config.yaml
num_hidden_layers: 12
hidden_size: 256
n_experts: 192
experts_per_token: 8
d_expert: 64
d_shared_expert: 128
hidden_act: "swiglu"
moe_layers: [0, 1, 2, 3, 4, 5, 6, 7, 8, 9, 10, 11]
router_score: "softmax"
normalize_top_k: true
routed_scale: 2.83
balance_loss: 0.00535
balance_bias: false
router_z_loss: 0.001
n_groups: 4
groups_per_token: 3
shared_expert_gate: true
init_std_router: 0.0397
lr_router: 0.00133
vocab_size: 8192
norm: "rmsnorm"
norm_eps: 1e-06
tie_word_embeddings: false
optimizer: "soap_variant"
learning_rate: 0.00494
beta1: 0.95
beta2: 0.95
batch_tokens: [65536, 131072]
max_seq_len: 1024
train_tokens: 869400000
max_steps: 9001
dataset: "wikipedia_en"
Below are experts of layer 7 (counted from 0) of a mixture-of-experts language model. Rows are named gate (a neuron's input weights, with its number), up (a neuron's input weights, with its number) and show model dimensions 128-191. Each number is 128 + 24 x the weight over its row's rms, rounded and kept within 0 to 255.
Before each expert's rows: "gets" lists some tokens that make up at least twice as much of what it gets as of all text; "comes after" lists some tokens at least twice as common just before its tokens as in all text. This comes from a sample of Wikipedia text that the model never trained on. Tokens count by the router's weight.

# expert 44
gets: "5", ")", "7", "4", "9", "6"
comes after: "0", "1", "9", "2", "8", "7"
gate0 [129 140 105 101 128 137 116 158 135 114  87 125 162 147 127 149 128  79 133 177 142 160  93 138 154 114 147 144 152 176 147 157 140  93 111 124 190 125 118  99 125 199 118 112 102 114 134 120 158 185 122 158 138 110 114 149 168  79 145 116 144  90  98 137]
up0 [129 144 117 101 134 106 116  89  90 134 136 121  87 121 114 126  86 124 142 144 157 128 119 138 152 142 108 141 114 137 166 109  89 124 141 157 139 132  98  94 119 111 135 119 118 153 115 108  87 131 143 120 119 151 158 121 177 138 140 130 108 127 133 141]

# expert 177
gets: "0", "5", "6", "3", "4", "8"
comes after: ".", "0", "8", "5", "3", "7"
gate0 [176 125 151 125 160 147 157 116 153 154 107 133 118 130 127 149 142 153 181 179 132 140 137 124 138 121 128 178 153 116 181 143 142  99 106 133  75 123 135 135 132 127 149 129  93 100 121 128  96 143 107 145 115 138 130 154 123 156 151 113 165 118 158 136]
up0 [121 111 133 114  88  98 133 108 122 166 125 149 102 136 153 115 117  80 117  95  82 170 105 106 158 145 142  93 139 166 104 126  91 133 153 112 148 155  95 100 151 112 138 125 186 127 114 144 115 123 173 129 131 108 130 122  96 160 118 138  80 159 113 117]

# expert 7
gets: "\n", "-", "|", " List", "==", " bass"
comes after: "\n", "|", " |", "-", ")", ";"
gate0 [135 114  74 135 105 122 137 147 153 132 142 110 102 116 153 136 118  97 107 126 114 191 176 107 146  85 127 120 100 135  91 173 141 117 119 128 137 112 159 126 101 122 162 106 124 122 111 107 114 129 147  77 103 109 144 158  93 127 114 145 103 136 120 114]
up0 [155 134 148 136 111 141  98 103 108 170 167 140 167 118 106 134 109 111 179 109 114 131 148 167 104 126 116 141 129 106 142 122 144 123 134 120 133 143 145 110 148 108 146 131 131 142  74 150  81 154 144 104 161 155 113 137 139 131 115 109 134 151 123 158]

# expert 76
gets: "0", "–", "s", "er", "′", "ter"
comes after: ".", "–", "0", " B", "·", "B"
gate0 [ 82 123 133 136 119 132 168 109 138 162  65 123 113 101 101 126 159 146 114 139 128  85 145 127 134 143 118 136 117 135 156 168 110 117 135 151 133  96 147 122 143 126 166 166 135 182 136 111 164 138 118 104 125 127 137 135 149 163 111  96  78 117 116 133]
up0 [123 155 152 136 127 125 171  92 122 122 124 128 133 155  95  81 164 171 114 120 118 175 107 132 145 116 161 133 107 100 106 105 100 119 123 145 146 156 103 111 129  96 149 150 126 158 173 121 134 103 139 167 136 126  87 107 161 120 117 135 166 108 136 116]

# expert 58
gets: " on", " by", " to", "born", " –", ":"
comes after: "1", "2", " was", " released", "ed", "3"
gate0 [135 135 149 124 140 109 128 131 108 108 122 152  76 113  70 154  88 116 185 153 143 125 124 146 118 106 162 122 114 116  85 124 132 131 144 108 157 125 134 134  63 113 141 127 120 131 132 126 133 149 144 178 113 143 123  73 159 163 120 106  93 126 123 119]
up0 [113  88 126 132  91 169 131 124  62 114 137 130 117 163 110 146 108 140 135 100 101 107 146 150 118 110  85 129 132 106 133 115 105 159 133 140 119 106  87 122  83 155 132 150 133 114 159 128 145 126 129 167 159 154 142 183  98  93  99 152  97 117 124 156]

# expert 165
gets: "'", "–", "s", ".", "7", "5"
comes after: " |", ".", "–", "3", "7", "4"
gate0 [105 140 145 150 123 119 118  92 111 138 140 157 127 163 163 118 132 107 116 110 107 160 181 149 100 122 157 158 119 128 131 157 143 125 140 115 152 150 113 115 142  82 112 114 145  89 137 165 143 170 114 150 136 154 135 124 127 146 109 135 170 193 121 131]
up0 [ 97 162 130 130 143 154 123 131 102 121 193 126 136 150 120 150 132 156 103 125 117 132 171 156 148 146 150 135 147 170 149 169 121  92 137 158 188 147 105 147 104 129 121 125 117 119 119 154 141 125 151 154 152 104 149  94 152  98 147 108 141 156 100 137]

# expert 57
gets: "1", "2", "3", "4", "0", " |"
comes after: " ", "1", "2", "3", "–", "4"
gate0 [105  63 171  71 199 133 106 122 142 176 126 128 131  85 138 114 154 128 132 137 145 102 145 131 159 145 156  83 109 137 121 123 114 131  92 151 153 112 167 127 107 162 130 125 124 157 117 100 113 111 107  92 116 160 131 168 112 101 114 126  91 128 115 129]
up0 [130 113 117 121 136 106 144  79 105 152 102 124 139  74 151 140 108 169 117 131 103 152 129 119  81 122 143 124 166 206 124 130 139 140 196 124 146 147 130 160 138 117 142  98 192 144 125 111 146 119 102 140 185  99 151 126 139 137 150 124 109 151  81 148]

# expert 184
gets: ".", "5", "7", "6", "0", "4"
comes after: "9", ".", "0", "5", "8", "6"
gate0 [151 102 146 106 137  99 109 136 138 108  92  85 122  85 141 124 153 125 194 137 137 145 140 146 129  93 184 109 129 110 103 141 130 113 128 113 107 132 150  90 179 141 120 120 122 134 120 115 119 124  91 116  90 141 137 153  71 164 142 122 151 102 172  68]
up0 [ 93 140 121  85 146 121 147  86 124 137 112 193  91 155  82 108 132 112 160 133  92 136  78 108 121 152 137 130 118  91  77 129 122 118 114 122 162 130 158 189 104  90 151 135 151  73 100 141  93 162  93 146 101 135 133 115 175 140 106 147 141 110 163 122]

# expert 110
gets: "\n", ".", " =", " also", "==", "z"
comes after: ".", "\n", " =", "See", "==", ")"
gate0 [185 120 184 101 119 117  98 141 146 114  90 163 125 125 101 119  90 120 158 153  98 141 140 141 119 152 158 121 116  97 157 153 139  83 143 116  74 120 175 118 135  87 122 100 130 117  86 100 111 143 158 131 101 147 134 140 133 164 121 102 146 156 128 126]
up0 [ 89  99 121 118 129  88 126  94 101 108 178 154 157  78 148 124  87  92 159 137 137 132  97 109 139 133 142 143 144  83  64 102 140 130 114 140 143  88 111 118  96 102 152 146 146 144 113  98 125  85 136 130 150 136 118 137 128 105 104 144 110 120 106  96]

# expert 34
gets: "0", "9", "5", "8", "7", "6"
comes after: "1", "2", "3", "4", "5", "0"
gate0 [115 123 149 104 151 134 132 144 137 139  95 117 140 151 123  95 121 154 128 144  85 148 142 124 144 114 214 121 112 155 136  94 149 106 141  88 103 116  99 121 105 112  94 118 171 108  95 158 122 110 165 129 108 129 120 137 106 163 101  71 163 142 134 103]
up0 [103 144 129 131 134 145 138 109 109 123 128  93 160 133 153 144 148 138  95 103 136 109 181 169 145 142 143 100 133 141 129  98 112 115 119 126 127 149 104 114 121 118 143 165 121 173 127 161 136  94 194 154 167  85 126 130 144  83 160 114 192 177  90 126]

# expert 94
gets: "0", "3", "5", "8", "4", "1"
comes after: ".", "3", "1", " ", "2", "0"
gate0 [141 106 111 109 124 103 114 133 108 191 114 164  94 177  79 107 112 121 117 148 134 135 119 164 107 105 125  89  90 135 107 156 170 113 158 100 131 110 143 121 134 155 161 130 144  72 123  66 101  80 113  89 105 190 156 149 136 166 104 129 139 150 176  79]
up0 [130  94 148 209 123 181 137 129 143 162 119 116 130 152 153  96 110 139 131 137 107 123 130 156 115 139 157 140 184 142 172 109 173 104 110 108 122 143 162 141 120 136 120 105 148 138 109 115 135 129 130 129 138 139 138 131 165 157 123 136 142 100 153 134]

# expert 31
gets: "2", "0", "4", "3", "8", "6"
comes after: "1", " ", "2", "0", "3", "4"
gate0 [147 139 130 104 118  95 123 113 157  58 121 141 102 117 124 153 103 113 138 126 137 121  98 138 118 153 107 133 107 150 121 160 194 122 121  63 119 103 134 135 131 131 126 138 139 122 138  67  93 133 153 136 112 120 160 117 132 118 115 129 122 136 135 116]
up0 [134 131 121 156 100 134 136 126 115 138 126 123 164 107 153 136 115 158 131 125 101 134  88 129 129 106 128 112 131 152  96 114 126 143 160  94 132 125  97 158 105 138  85 108 119 114  92 187 119 119 138 112 118 130 133 161 119 159 167 149 109  80 128 145]

# expert 178
gets: "1", ")", "2", "\"", "3", "4"
comes after: " ", "0", "9", "–", "1", "8"
gate0 [ 93  88 143 137 134 106 154 151 149 139 115 139 130 105 151 125 137 130 145 152 130 112 129 127 105  72 124 172  99 118 146 151 154 113 153 132 105 141 168 131 148  68 117 131 152 137 122 110 158 144 160 122  98 146 154 120 139 177 105 148 109 136 152 114]
up0 [ 95 133 128 126  96 155  87 151 107 112 117 130 136 103 139 161 153 130 111 116 123 120 143 140 155 150 110 111 118 161 132 190  99 149 117 156 100 150 121 132 124 132 117 144  95 137 127 121 177 156 130 131 129  99 147  99 139 101 126 179 121 146 121 114]